From a checkpoint of a small mixture-of-experts model trained on Wikipedia.
Experts: 64 experts in each of 15 layers, 2 picks a token.
Training: a variant of SOAP for the experts, 429M tokens.
Below are experts of layer 7 (counted from 0) of a mixture-of-experts language model. Rows are named router (the router's row for the expert) and show model dimensions 0-255. Each number is 128 + 32 x the weight over its row's rms, rounded and kept within 0 to 255.
After each expert's rows: a language model's description of what the expert responds to. This comes from a sample of Wikipedia text that the model never trained on.

# expert 36
router [128 113  69  60 133 107 104 192  95 132 113 103 176 112 179 130 123 142  82 131 122 105 155  95 176  78 119 143 147 100 108 152 150 122 112 125 136 180 160 137  86 141  86 105 119 158 146 167  79 133 121 138  87 123 157 133 122 178  45 117 161 118 128 150 147 138  89  55 136 180 155 115 119 106  84 128 179 170  97 111 133 124 137 187  84 128 159 128 148 102 141 179 130 141  93 115 125 108 119 138 138 118 109 154 140 135  84 102 148 195 167 157  95  88 148 161 140  77 139 172 180 103 120 131 126  80 104  71  78 141 149 115  57 104 106 135  85  58 121 132 109 136 142 165 169 126 192 146 105  78 122 138 157 163 144 163 150 114 177 153  89  78 117 139 134 124 148 140 102 122 115 107 139 105  84 132 157 127 164  57 117 114 151 121  86 118 123 176 138 144 202 167  68 127 123 114 189 115 110  85 118 107 120  88 149  88 109 173  78 118 132 149  97 123  85 168 172  80 151 147 104 148 170 114 124 178 184 174  88 160 152 178 146 100 199 157  77 105 131 174 160 154 138 206 112 132  88 150 171 142 177 165 106 144  88 111]
What it handles: Quantifiers and clause links

# expert 62
router [170 166 185 108 142 126 175 137 117 127 138 126 155 155  57 118  59  63 181 129 125  99 179  92  79 137  80 103 157  84 118  95 154 208 161 110 189  88 131 117 146 134 125 101 114 102 112 103 152 115 164 127 116  83 141 109 131 149 125 126 101 150 158 141 132 139 152 160 121  93 112 126 120 160  67 104 120 168 147 203 126 196 151 116 130 132 127 168 101 105  92 180  87 148 121 182 171 105 157 119 134 182 132 129 157 117  80  92  51 102 155 160 132 161 134  96 128 146 145 159 149 117 118 107 105  73  72 119  92 122 114 111 133  73 108 164 119 168 145 172 105 107 157 132 115 118 129 146  80 139 108 174 118 105 114 176  41 142 132 118  66 129 142 107 154 154  59 128 140 169 124 121 108  80  89 133 140  96 139 150 138  86  99 173 128 101 120 136 163 146 204  95 130 104 141  86 150 141 173  82 167 174 132 177 175 143 166 134 188 176 115 161 150 172  90 113 163 113 164 163  94 117 103 132 100  65 109 142 149  75  81 160 135 175 173 107 109  49  91 165 139 111 111 143  95  98 146 171  97 100 148 106 120 159  99 111]
What it handles: List and table headers

# expert 34
router [141 126 119  71  71 170 139 170 113 125 174 143 133 119 106 148 174 112 102 109 135 130 164  60 148 117 176 114 103 138 117 121 137 146 187 130 105 135  98 107 170  83 142 157 132 144 121 120 144 115 166  86 136  97 106 104 154  89 102 102 147 109 140 101 170  85 190 119 160 143 124 166 114 155 108 106  79 145  72 154 113  63 135 182  66  96 156  75 102 105  79  79  90 123 177 162 197 179 166 116 154  81  85 137 107 127 129 159 163  95 151 116 151 145  97 116 121 120 150 134 163 109 164 182  81  11 156 164 172 149 145 146 140 150 165 144 101 114 103 137 118 108 129  99  98 113 123 205  84 113 148  75 167 165 113 160 167 131 165 143 151 140 103 133  79 112  90  60 132  90 156 112 123 117  99 106 159  94  92 189 152 102 140 101 104  98 143 183 108  77 166  89 149 104 177 182 136 124 184 199 129 147 143 116 187 139 144 202 134 135 169 139  92 147 112  99 171 135 121 113 136  77  82 115 103 125 170  95 128 103 123 132 167 125 119  99 136 136 109 130 152 128 110 136 178 137 154  60 161 150 140 146  91  92 119 192]
What it handles: Abstract noun suffixes

# expert 6
router [101 159 110 150  95 109 103 178 116 108 104 119 149  90 170 109 150 117  88 134  58 128  90 151 119 115 154 171 133 134 162 101 132 103 172 155 121 128 180 105  96 170 174 147 130 155 155 167 147  96 168 135 153 113 124 125 111 113 169 141 103 120 120 169 165 144 141  84 121 123 158 117  79 109 111 145 110 155  91 158 211  84  82 142 117 120 117 100 100  67  60  81 101 101 162 126  99 154 114 137 111 145  92 152  97 128 155 126 142 135 216 183 148 124 171 111  80 103 164 120 104  89  75 161 171 139 107 124 149 130 131  75 142 187  80 133 152 158  87 131 155  82  80 149 189 137 100  79  81  71 161 144 129 142 121 132 101 125 199 165 162 137  88 163 165 174 188 169 110 115 129 157 143 157 128  82 128 122 153 147  67 130 115  91 170 119 172 170 124 151 121 180 102 113 183 120 117  64 117 102 147 103 177 121 144 104 130 151 166 111 163 127 155  80 110  80 140 107  88 119 155 119 146 143 118  95 138 119  73 132  84 100 144 180 131  71 145 109  99 137 157 169 101 121  78 106  82  51 138 145 129  82 209  87 191  95]
What it handles: Paragraph and heading ends

# expert 58
router [153 107 168 101  92 139 102 153 108  98 112 216 157 173  96 120  96 182  60 140  87 142 104 148 172 117 162 112 154 162  88 163 183 121 138 137  87 152 140 131 139  71 145 166  76 120 157  89 158 110 178  96 160  87 146 171 111 133 146  83 166 140 111 154 130 118 112 152 130 117 126  71  86 159 119 154 122  92  80 165 172 117 137 194 168 174  99 130 101 104 170 132 159 199  88 112 141 124 133 131 183  71 158 149 170 157  69 101  75  64  74 101 136 133 112 115 145 115 118 165 107  67 129 174 104  77 181 125 142 120 112 152 111 117 181 145 158 135 107 162 172 157 160 114 121 107  65 159 112 137 124  85 103 112  95 140  58 100  98 163 117 117 143 156  64 129  97  69 135 143 177 139  96  89 173 147 110 176 156 141 124 146 148 152 156 122 116 114 128 105 137  75 123  35 154 129 116 153  99 125  73 167 124 151 109 182 144  84 157 147 117 130 126 142 166 153 148 162 102 139  98  89 188  94 102 168  86 149 134  87 114 153 128 111 136 123 118  96 153 135 112 140 175 133 169 203  89 162 149 119 159  94 154 108 166 141]
What it handles: Title and name starts

# expert 15
router [ 92 113 132 131 133 122 186 107 124  85 131 142 158 148 106 160 128 106 147 144  98 162 190 151 168  96 128 142  84 175 142 124 189 140 168 132 143 127 175 105 103 144  68 116 137  80 115 117 108  96  92 161 129  90 150 108  65 133  80 164 123 122 158 120 144 174 146 160 140 110  96 140 181  35 163 138 109 128 158 140 188 138 110 114 165 120 124 113 131 172 173  48 159 133 107 186 144 133 152  58 115 140 165 128 132  85 151  87  85 103 152  81 112 124 108 116  86 140 175 156 127 145 157 156 172 121 104  90 137 118 134 151 121 112  87  92 188 128 135 136  89 179 116 117  90 109  82 146 190 103  57 119  85 170 182 208 164 126 153 173 119 150 161 102 111 100 158 116  72  66 125 169 118 156 126 161 136 135 107 170  78  99 130  93  99 188  81 141 139 158 123 126  86 173 122 141 136 102 162 119 117  84 108 170 126 143 110 166  61 121  67 163 168  92 185 135  52 133 138 120 128  99 132 153 136 156 133 115 143  70  97 139 105 112 140  44 112 100 117 162 147 156 171 122 100 115  95 119 149 147 114 119 163 172  72 161]
What it handles: Word-initial capitals and mon-

# expert 53
router [ 86 105 144  90 148 109 153 105 134 142 151 130 174 101 182  61 159 161 171  94 150  90 149 103  59 140  60  95 107 170 180 122 138  97  90 102 171  86 138  68 115 146 120 140 116 176  85 151  81 112  87  99 132 130 114 116 101 115 106  86 159 149 104  98  88 177 145  87 120 130 120 126 146 148 143 103 100 130 125 145 112 126  78 142 182 153 137  86 154 128 123 114 136 190 127 102 160  88 133  67  85 153 127 131 113 164 137 101 164  56 167 118 141  87 126  91 123 146 131 163 113 120 152 123 111 189 170 111  62 145  89 162 123 131 133 178 182 155 154 124 122 104 137 166 160 159 167  90 201  97  89 127 121 102 190 188 165 126 115  82  92 101 171  88 163  86 146  91 134 145  87 135  99 139 118 137 167 165 110  86 152 142 125 140 165 164  94  59 141 129 107 134 168 124  49 125  98 130 177 173 197 105 167  98 156 157 103 162 141  95 151 145 143 166  80 143 116  92 142 172 158 179 118 118 122 127  96  89  86 153  90 167 180 126 161 105 100 163 122 149 124 121 139 129 196 107 143 164  97 205  82 146  91 113 145 144]
What it handles: US states and places

# expert 0
router [117  90 114 121 120 150 190 127 135 172 105 110  83 139 149 133 150 139  98 102  98  87 154  99 126 149 148 120 152 125 114 180 139 141  81  41  85 113 143 134  76 175 138  81 100 108 113 151  80 133 201 144 183 114  55 156  75  95 139 165  98  96 118 159 114 163 146  67 160 184 159 123 116 141  99 129 134 140 138 164 123 155  68 102 137  65 138  98 132  97 123 154 120  90  71 146 188 119 147 119  80 138  70 155 143 109 168 122 151 160 182 127 148 160 144  85 165  98 125 121  94 115 148 108 141 158 157 167 168  93  68  85 171 117 125 120  98 114  79 144 111 173 143  96 108  76 126 128 113 131 140 132 153 121 133 111 113  89 171  74 144 105 125 132 146 127 143 151 136 211  87 146 159 188 106  99 164  71 127  86 120  70 170 133  74  67  92 155  95  79  79 126 140 147 142 157 156 161 105 189 102  92 110 128 136 112 175 125 101 165  98 110  73 142 182 135  82 158 156 128 146  93 155 128 138 153 148 167 165 109 155 133 126 137  77 146  89 194 106 179 158 132 119  87  95 141  66 103 134 131  93 152 145  69 186 140]
What it handles: Credit and source prepositions

# expert 49
router [136  97  90 112 106 109 146 134 124 163 150 105 111 112 145  94 122 156 172  84  85 117 129 164 150 127 154 155 204 133 148 204  97 135 146  81 169 147 170 167 110  87 115 121 190 129 133 166  71 131 174 151 162 124 151 128 154 132 159 131 107 137  79 165  63  81 101 136 180  69 138  78 145 132 158 135 138 145 169 100  71 119 100 124 149 177 179  64 124 144  87 125 170  97 167 191  90 183 138 155 166 162  89 125 110 138 180 183 140  97 122 150  92 137 117 171 109  97 203 120 173 121  79 110 108 120 156 129 141  97 160 136 157 147  88 113  89 148 106 114 138 109 139 145  76 123 141  72  94 132  92 180 119 163 161  92 133 132 136 174  91 138  57  79 156 113  86 138  75 165 115  83 141 119 134 158 139 122  80 112 118 132  47 106 132  64 102 141 149 123  60 144 133 122 176 112  99 171 109 167 158  67 149 132  64  78 172 105 142 146  96 117 174 134 111 128 108 126 122 168  91 130 113 152  86 122 154 133 103 123 124  78  64 148  94 163 109 145 107 159 149 141 100 146 109 135 119 113  76 132 127 142 107 172 159  50]
What it handles: Year final digits

# expert 17
router [127 135  90 159 112 226 167 180 101  86 116 138 111 143  99 132 155  69  70 168 143 179 143 133 121 160 137  79 161 121 171 197 151 120 139 191 157  81 165 130 133 136 161 123 136 111 100 158 133 133 151  91 109 106 157  76 145 153 120 111 159 106 111 108 159 154  92 118  98 129 112  87  95  99  80  87 136 157 118 151 126 160 135 164 110 178  96 164  75 203 159  76  81 166 115 145  88 165 165  72 124 125 177 123 173 164 121 105 145 110  78 116 127 136 145 132 134 131 166 136  37 131 115 151 153 109 153 118 159  89 103  95  76 140 166 145 142  85  93 124 133 123 112 140 167  83 168 129 164  71 158  79 100  97  59 110 120 114 103 112 147 194 128 145 100 110 110 130 146 143 112 168 141 153 132  60 149 164 138 127 132 120  97  64 119  85 133 152  91 110 180 201 140  90 164 194  96 159  97 162 111 145 123  88 160 165  78 154 161 147 151 141  90 101  97  78 129 161 108 109  92  94 182 137 173  98 143  98 140 106 103 136  56 122 124 120 141 145  78 154 114  81 101 148 157  86 119 183 149 119 105 156 133 130  83 148]
What it handles: Plural and name endings

# expert 23
router [126 101 167 105 135  94 123 140 149 123 175 145  90 146 100  79 151 125 138 116 145 175  70  63 156  82 136  80 129 126 165 130 137  82 182  95 145 118 117 148  99 112  90 172 113 165  95 102 182  59  76 142 175 144 142 150  57 134 108 144 161 122 175  90  78 162 133 187 101  68 180 171 127  91 146 133 146 103  98 176 120 127 177 148 133 132 146 150 114 141  63 171 108 120 130 132  94 163 159  70  94 124 121 123 111 111 134 120 153 126 126 180 174 135 176  85 119 171 131 105  90 189 103  89  86 123 108 170 147 136 107 167 114  79 129 118 165 108 163  74 133 109 101 134 156  90 122 105 127 190 163 154  96 130 119 186 180  81 168  81 133 132 163 164 150 100 186 109  90 106 141 151  93 129 120 149 192 116 121 114 164  74 164 130 143 116 134  63  75  86 153 137 108 158 149 126 163 102 113 143  98 125 101 144 138 108 103 109 155 145  94 120 124 185 156  58  72 130 145  79 105 174 154 166 194 105 169 173 114 189 134 192 114  83  90  88 139 151  99 151 103  97 115  85 133 133 154 112 135  95 105 102  71 122 135 127]
What it handles: Titles and kinship nouns

# expert 2
router [146 139 110 139 129 120 180  96  93 100 124 131 110 176 135  96  98 113 114 113  83  70 151 146 140 159 100 150 100 163 114 161 104 126 108 131 106 148 138 113 149 104 153 134  93  78 149 129 143  90 154  61 113 121 112 160 128 105 105 145 145  96  71 152 124  69 165 129 136  81 115 173 122 139 123 124 169 124  55 167  90 199 186 126 137 147 103 121 155 114  64 151 177 194 174 112 128 176 132 120  87  87 132 159 148 152  91 145 162 139  76 104 196 134 167 139 101 115 188 123 152 126 135 124 162  81 111 133  77 176 152  91 157 106 162  93 166 192 146 100 138  62 157  71 104  72 147 105 202 192 108 156 140 144 140 148 114 164 168 166 120 134 181 101 160 136 109 177  65  78  79  70 137 126 117 135 142 119 145  95 143 127 142 135 108  61  98  96  61  90  81 163  95 102 114 193 189  88 132 109 143 131 146 103  95 116 154 143  66 139 124 104 105  65 159 115 138 154  81  83 137 121 138  99 136 136 187 116 171 112 146 118  63  78 115 168 116 153 112 101 125 140 100 118 149 155 158 148 162 125 124 174 149  87 104 138]
What it handles: Word-initial lowercase prefixes

# expert 48
router [121 157 158 171 150 191 116 137  84 124 173 116 180 132  96 164  80 138 124 142 156 128 125 178 118 162 122  97 113  60 119  80 145 166  87 219 133  74 123 106  80 123 169 125 161 108  76 113  65 153 159 122 112 185 122  95  89 127 142 158  75 101 107 151 136 109 173 159  96 166 200  91 117 150 102 151 110 118 101 125 160  79 141 110 124 129 127  99 101 123 136  62 115 134 126 105 149 124 139 130  91  82 152 105 156 155 102 151  82 108 182 132 176 145 125 186 170 101 120 123 121 127 176  64 170 136  87 144  94 155 162 169 158 171 155 109  99 143 172 139  45 134 136  90 131 166  81 147 120  78 103  86 151 159  77 105 108 115 121  84 105  95 116 176  78 101  72 118 148 132 146 129 114  82 101 143 127 148 115 135 121 130  95  63 169 184 132 159 172  98 166  85 170 116 103 170 128 118 143 158 174 151 125 144 123 114  82  87 124 139 136 146 158 193  94 125 142 160  64 128 138 110  89 142 173  93  93 123 198 102 128 124 162 140  97 158 146 151  54 187 184 101 157 146  78 123 146 150  95 106 167 136 115 124 106 120]
What it handles: Mid-word fragments

# expert 19
router [110 111  87 164 141 123 143 152 110 164 113 177 117  84 153  98 129 137  88 103  83 146  99 176 169 112 120 110 139 114 118 103 143 145 124 174 160 132  92 187 129 171 177 123 146 136 115 111  91  85 141  48 170 157 167 126 105 154  99 107  88 143  58 110 111  70 187 102 139 139 184 134 131 127 113 178 195  99 110  73 137 117 153 101 163 126 132 161 116 169  62 153  67 100 162 120 162  59 122 136 181 169 122 117 130 135  73 150 144 137 120 123 101 113  95 105 122 100 117 133 155 160  86 161 154 138 119 108  66 138 162 157 127 153 141 114 187 148  98 157 182 114  91 119 150  89  71  71 105  82  57 129 159 171 127 143  92  68 171 120 128 109 118 154  93 108 125 115 174 128 174 150 150 126  77 159  92 153 156  81 141 121 124 113 173 174 148 167 138 158  88  70 116 159 160  87 141  96 190 111  88 145  70 130 142 102 146 135 158 150 148 153 104 141  84 138  61 144 157 118  74 145  91 164 131 148 166  78 162 167  93 152 137 198 142 132 127 167 144 116 153 123 128 158  86 103 103 163 184 172  85 158 135 122 192 148]
What it handles: Section and title starts

# expert 44
router [ 89 152 109 135 158 170 157 154 125 144  96 124  87 225 195 129 127  93 101 178 129 100 165 118 123  67 102  63 123 166 158  62 150 113 159 111  83 135  82 155 175 105 130 145 148  98 124 122 133 172 127 130 128 101 161 124 165 183 115  96 186 110 133 136  94 137 155 127  69 189 102 126  92 110  82  82 129 150 144  73 168 128 181 186  81  99 140 128 149 169  92 114 117 147  90 151  86 102 170 100 122 117 135 134 185 162 134  98 194 187 124 109 150  97 112 171 145 113 146  65 103 196 141  80 135 131 156 112 124 162  92 123 131 142  97 180 167 127  80 120 170  89 109  93  98 188 173  77 104 152 113 154 117 100  56 158 107 143 153  81 128  89  97 188  77  91  68 136 129 129  89 161  82 110 132 183 123 112 135 148 124 134 155 110 104 101 172 182 175 113 157 170 106 122 106 129  88  88 110 117 155 161 165 179 128 184 149 133  44 146 115 109 164 137 174 112 116 151 114 127 109 101 173 140 149  94 116 113 156 146 111 136 142 109  96 125 112  89 138 104 136 141 131 144 114 165 159 154 145  80 118 143  85  90 149 142]
What it handles: Mid-word consonant fragments

# expert 54
router [148 166 117 120 139 104 120 142 126 146 117  89 118 142 137  86 101  70  89  80 104 145  95 135 122 207 151 133 171 134 194 173 184 118  83 101 170 203 172 147 164 165  89 109 124 146 121 102 141 111  90 144 141 111 131 144 134 140 122 181 121 152 116 159 112 155  87 142 133 124  84 120  97 161 190 177 117 118 180  81  80 160 108  80 122 131 116 134 166 139 168  76 155  92 131 122 108 159 114 174  82 159 147 143  97  82 162 161  80 173 122 113 126 131 149 127  94  81 158  84 156 172 169  86 111 120 122  95  96 138 144 128 134 149  85 173 132 114 129  93 113 140  85 122 120 156 187 109 145 151  85 176  88 170 182  87 102 160  72 172 121 153 167  86 105 133 156 174  89 106 101  66 134 190 147 178 131 169  95 125  85  82 126 105 141 147 143 148  97 155  92  97 153 192  58 128 110 121 129 157  95 134 157 154 135  98 140 153  97 130  70 153 178  72 148 105 177 157 164 113 158 104 107 160 150 141 140 180 132 145 109  63 158 151 152 109 172  95 167 159  45  97 157 101 134  74 101 126  85 137 168 126  85 146 143 137]
What it handles: Proper name openings

# expert 52
router [183 114 135 118 142  58  95 110 126 144 198 124 124 101 173 149 144 173 150 123 105 176  75  99 171  86 143 165 154  95 116 119 141 175 119 162 130  72 127 169 110 158 105  71  74 128 144 100 162 172 132 114  59 114 143 139 181  82 104  93 113 158 157 159 109  83 144  82 109  97 174 142 169 136 201 118 110 160  77 100 153 108 119 152 156  69 137 125 119 142  90 151 122  84 169 160 167 128 108 120 150 130 146 107 113 108 108 123 154 132 168 115 173 142 155 238 166 107 143 185 139 133 153  82 115 116  72 133 118 141 100 129 149  95 107 148  99 125 114 129 148  98 120  78 105 163 132 115 159 166 133 164  88 203 147 136 126 159 143 159 118  75  99  83 131 146  89 179  94 165  97 149 102 112 141 111 121  88 135 162 154 107 127 112 123 103  79 109 153 136 136 155 122 181 171  88 145 120 174 106  90 111 192 198 132 138 130 109 122  98 132 178 132  91 150 113 123 107 183 159  83 164 111 184 158 172 150 110 145  93 159 119 109 146 134 152  66  99 103 157 131 152  96 132 118 138 109 213  75 160 192 125 203 167 104 140]
What it handles: Two-digit numbers

# expert 30
router [189  93 144 167 122 133  75 109 122 123 172 142 148  94 158 156 130 127 122 147 189 124 177 177 167 119 156 142 107 178  96  90 177 190 119 168 126 156 130 128 108 159 150 109 116 115  98  43 131 158 106 114  95 196 106 106  93  62 148 199  97 152 124 102 124  93 163 114 147 185 107  62 128 118 111 140  92 127 110 121 163  96  96  92 132 181 106 132 167 139 162 145  84 154 114 104 129 123 173  99 140 128 105  65  84 117 147 100 144 115 141 116 107 159 155 180 153  83 129 154 133  65 104 168 100 109 119 170 153 128 175 111 127 123 140 168 101 137 109  90  94 164 115 144  65 187 136 179 134 116 147 171 105  99 133 104 125 147 139  59 154 157 124 181 118 104 109 140  90 142 103 104 149 127  69  83 105 120 173  99 125 119 139  76 137 111 148 128 164 132  75 135 149 109  85 133 151 182 152  93 200 142  83 150 170 145  65 115 161  56 116 143 142 117 168 158 134 205 178 104 134 103 105 109 158 126  84 184 148 217 127 134  99 132 146 183 108 114 152 151 111 117 151 126 162 117 148 110  55  69 113 126 144 143  90  94]
What it handles: Table cell separators

# expert 21
router [144 136 173  94  92 169 158 146 150  69 124  95 141 102 171  94 109 195 161 125 101 110 144  59 132 176 135  96 143 155 129 142 162  82  74 131  83  84 118 108 108 125  86 147 191  90 170 136 163 136 140 173 119 104 101 144 124 126 117 134 181 130 120  40 111 152  89 157 118 131 114 158  95 171 110 134  93 181  83 158 128  75 100 112  84 145 148 120 156  92 102 148 182 169 172 145 155 130  69 159 108 139  81 116 177 109  91 182  54 163 144 134 161  69  83 168 127 124 129 106 173 154 101 188 105 124  97 127 155 150 160 155 138 104 115  84 140 170 122 124 178 107 124 161 186 153 141 132 155 203 153 155 153 186  74 169 151  91 130 138 128 130 145 118 152 120 157 100  71  88  97 186 126  91  93  94 163 137 103 153 152 129 133 133  98 154 114 132  85  80  91 131 145 160  74 128 117  82 180 113 156 138 158 170 105 122 174 107 176 118  78 145 146 130 115 161 208 142 145 102 118  80 142 148  95 121 145  99  72 145 141 145  54 112  83  77 159 118 137  92 116 123 100 113 128 109  92  72 133 159 139 130 147 143 109  94]
What it handles: Noun and verb stems

# expert 8
router [113 164  71  91  97 137 150 145 116 154 167 150 100 188  95 161  94 111  74 107 136  65 146 144 120  93 140 138 103  88 112 102 119 111 142 149 137 130 161  90 156 124 136 122 119 187 133 137 166 103 153  91 154 138 161 111 188 103  84 171  83  94 175 120 134 143  75 111  87 148  86 103 142 165 107 119 127 114 191 164 140 106 159 158  74 161 109 176  84 105  97 153 122 165 117  77 140 167 209  98 138 141 150 161 151 163 141 180 174 174  90 129 138 125 112 156 116 119 103 142 177  66 145 165 144 154 171 166 165 139  88 170 127 120  97 102 110 170 163 164  91 153 212  96 128 126 182 149 121 107  93 102 104  94 160  93 188 133 160 161  64 126 130  89  74  88 126  51 140 135 127 134 150  65 141  92 153 133 116 128 113 204  88 113 104 160 199 121 197 158 111 104 105 115 154 104 185 183 111 111 173  79 179 121  81 146 119 124 141 140 128  80  88 120 149 142 132  99 115 105 130 115 158 182 127 155 112  86 107 133 158 136 115 102 145  98 102 117  81  70 136 144 117 103  85  77 111  99  97 130 145 103  98  86 128 150]
What it handles: Adverb and adjective suffixes

# expert 3
router [113  88 171 108 128 172 130 173 178 102 135 122  86 153  99 176  86 140 169 160  68 177 112  65  97 147  86  96 141 124 207 120  76 104 127 200  94  90 129 113 134 115 138 161 138 103 109 102 108 188 169 154  79 158 134 142 159 156 113  72 172  90 192 126 178 102 131 131 113  72 148 107 106 136 105 130 142 140 101 112 147 125 133 152 119 174 206 112 147 125 154 168 119 117 166 146  98  51 100 167 141 175 108 132  93 100 106 109 100 141 141 157 114 136 112  80 185 132  94 105 126  95 158 106 161 117  88 169 116  91 123 152  80 119 107  78 162 146 180 146 135 116 135 124 126 106  84 115 127 111 119 121 188 103 182 136  70 157 110 148  82 148 105 115 163 169  84  85 117 144  81 181 132  72 129 161 100 198  99 106 138 170  96 154 125  90  85 143 127 136 101 125 132  92 192 137 139 158 149 137 170 123 111  75 135 218 113 111  92 113 168  85 108 131 156 181 123 120 173  81 169  99 125 154 161  98 154 164 130  95 104 178 104 168 106  87  99  98 174 107 107  88 130 102 134 173 124 145 110  96  88 140 166 150  97 103]
What it handles: Mid-word fragments after onsets

# expert 29
router [ 95 131  65  72  91  59 149  85 172 122 136  89 145 110 182 123 141  98 108 148 100 105  84 157 130 162 138 152 168 136 173 118 113  81 130 145 105 143 165 153  83 121 171  88 179 175 148 124 100  91 125 169  90  99 145 100 110 119 135  88  99 131 127 131  77 128 125  89 164 107  83 141 174 143 150 113  74 100 124 114 122 122  86 134 166 106 171 110 108 162 115 176 141  80  95 165 150 103 105 218 147 103 163  85 130 116 192 169 166 154 128 164 148 155 162 182 124  39  95 143 149 117 137 105  94 100 131  65 174 172 150 126  99 113  73  73 109 126 154 151 146 151 102 129 179  92 129 107  87 138 103 161  92 174  90  81 136 190 146 154 109  94  79 126 176 183 104 165 148 135 141 159 168 153 139 149 108  84  92 100 158 143  65 139 170 113 102 154 137 128 153 110  79 114 197 192 139 102 151 106 154 159 145 149 142 136 117 109 116  54 108 168 110 129  85 125 106 141 136 162 140 199 142 161 100 105 128 181 109 168 127 165  77  97 148 152 147  93 115 159 137 174 129 129 134 156  87 142 144 125 177 133 133  82 168 151]
What it handles: Commas and subject pronouns

# expert 26
router [164 174 136  94 157  90 132  91 145 100 121  83 154 157  61 108 127 124 111 116 160 162 118 103 101  80 172 131 136 126 148 142 137  69 104  65 158 142 100 132 101  91 106 109 105 107 153 104 115  96  93 141 166 131  92 137 147 173 125 193 132 123 111  94 104 149  87 110 185 140 118 176 178 141 133 105  91 112 178 147 135 143 120 128 165 142 149 154 146 139  93 147 118  98 149 187 108 162  91 168 186 148 181 106 120  89 159 110  61 123 117 132 142 126 182 103 125 169 156 159 115  78 157  92 109 158 119 116 149 154  60 137 175 145 141  74 167  67 161 139 120 102 106 128  96 142 134  59 163 177 131 122  88 160 167 131 130 122 109 189  84 159 185  88 122  92 151 130  78  79 111 119  89 150 122 106 123 107 128 148 154 101 154  83 174 157  61  73 136 186  59 150 158 139  93  74  96 102 143 107 180 130 135 182  74  97 166 171  91 101  88 134 136 129  65 169 133 139 159 140 167 142  82  69 122 118 164 110 166 140 100 107 131 121  94 102 148  87 136 122  74 124 148 213 124 136 119 122 120 139  92 108 104 192 138  62]
What it handles: Place-name first syllables

# expert 47
router [140 182 134 130 164 123 179 138 104 171 145 156 152 118 145 114  66 100 131  90  91  93  77  76 165 213  79 158  65 173  93 145 175 190  64 148 146 140 121 169 118 149 147  90 139 133  73 123 114 153  83  94 131 135 102 145 114 129  97  83 157 189 125 145 137 186 116 176 129 152 131  81 108 142 148  82  84 117 120 105 182 158 107 106 129 154 116 106 159 114  90 135 120 154  73 138 155 127 141 101  94 195 147 136 168 114  62 118  95 122 141  82 117 128  79 102 104 159 158  93  83 196 113 129  93 178 179 135  96 170  68  91  63 129 106 100 152 141 155 131 159  60  81  74 137 172 146  69 117 151 153 134  60 161 132 169 104 125 123 128  91 172 152 109 177 163 122 129 173 115 139 147 156 120 114  88 158 147  98  94 130  86 107 135 177 101 162 118 129 152 117  75  99 112 129 137 149 132 167 129  76 155 161 144 130 142 120 122  73 117 114 167 113  79 173 128  70 125 154 157 130 119 125 182  93 149 135 174 169 122 148 129 110 109 103  84 150  90  76 183 142 143 105 117 130 124 137 153 114  84  92 170  89  73 119 134]
What it handles: Institution name words

# expert 38
router [128 197 115 125 113 120 144 137  47 158 156 141 109  64 138 137 122 115 154 115 103 124 110 174 110 126  69  94 104 150  88 147 145 150 126 101 199 113 105 102 147 144 131 170 175 171 161 158 156 167 120  65  77 125  70  80 196 101 128  77 184  89 142 168 145 142 171 141 128 188 145 113 111 131  78 116 148 116 115  81 106 121 165 110 140 168 117 117 118 174 148 138  88 136  78 145 104 115 158  78 166 113 184 150 165 119 108 203 120 134 147 147 123 144 139 122 144  78  80  91 128 154 141  71 183  63 110 135 104 141 113 117 185  89 189 156 163 127 108 119 152 127 120 161  85 160 105 140 137  69 149 127 152 148 114 167 113 197 171 101 187  69 129 112 147 159 143 158 207 182 156  84  98 114  96 119 130 130 206  89 145  76 107 191 170 122 118 148 203  97 109 147 187 137 110 124 139 128 104  99 106 136 167 129 179 123 136 134 115 166 128  93 158  86 118 121 110 126 116 180 146 119 101 129  88 120 115  91 114  93 102 187  83 144 153  81 138 138  86 104 121 127 101 137  87 113  83 160 129 137  85 133 109 114 108 110]
What it handles: Separators in sports tables

# expert 1
router [126 163 158 145 145 100 154  99  88 161 108 208 116 130 130 111 130  73 157 120 141 165 140  79 169 166 116 114 105 129 127  99  93 127 132 113 171 135 117  66 184 121 120 140 106 100 109 166  59  70 132 134 106 183 115 124  90 135  91 106 110 134 174 163 134  59 140 127 112 148  69 118 168 106 122 193 137 154 114 153 129 118 189 117 116  49 156 134 184 105  84 185  90 183  94 125 122  80  97 151 140 173 118 109 138 171 113 105 143 190 125 123 165 133 101 129  88 177  86 133 188 157 106 191 142  81 122  96 140 169 130 140 125  93 108 106  75 132 161  99  66 175 118 130  95 151 116 126 111 117 153 153 114 136 201 159  65  91 111  87 136 111 123 147 208  89 152 168  83  97 114  98 151 107 143  88 142 150  87 140 118 142 126 163 136 117 109 163 126  72 159 173 164 120 117 130 135 123 127 144 120  97 136 107  85  71 142 132 166 175 175 112 141 160 168 200 128 113  85 137 145  90 117 166 120 167 143 161  94 144 158  77  75 160 129 147 101 167 121 129 153  87 179 138 128  88 200 106 164 148 120 141 143 185  93 173]
What it handles: Table cells and openers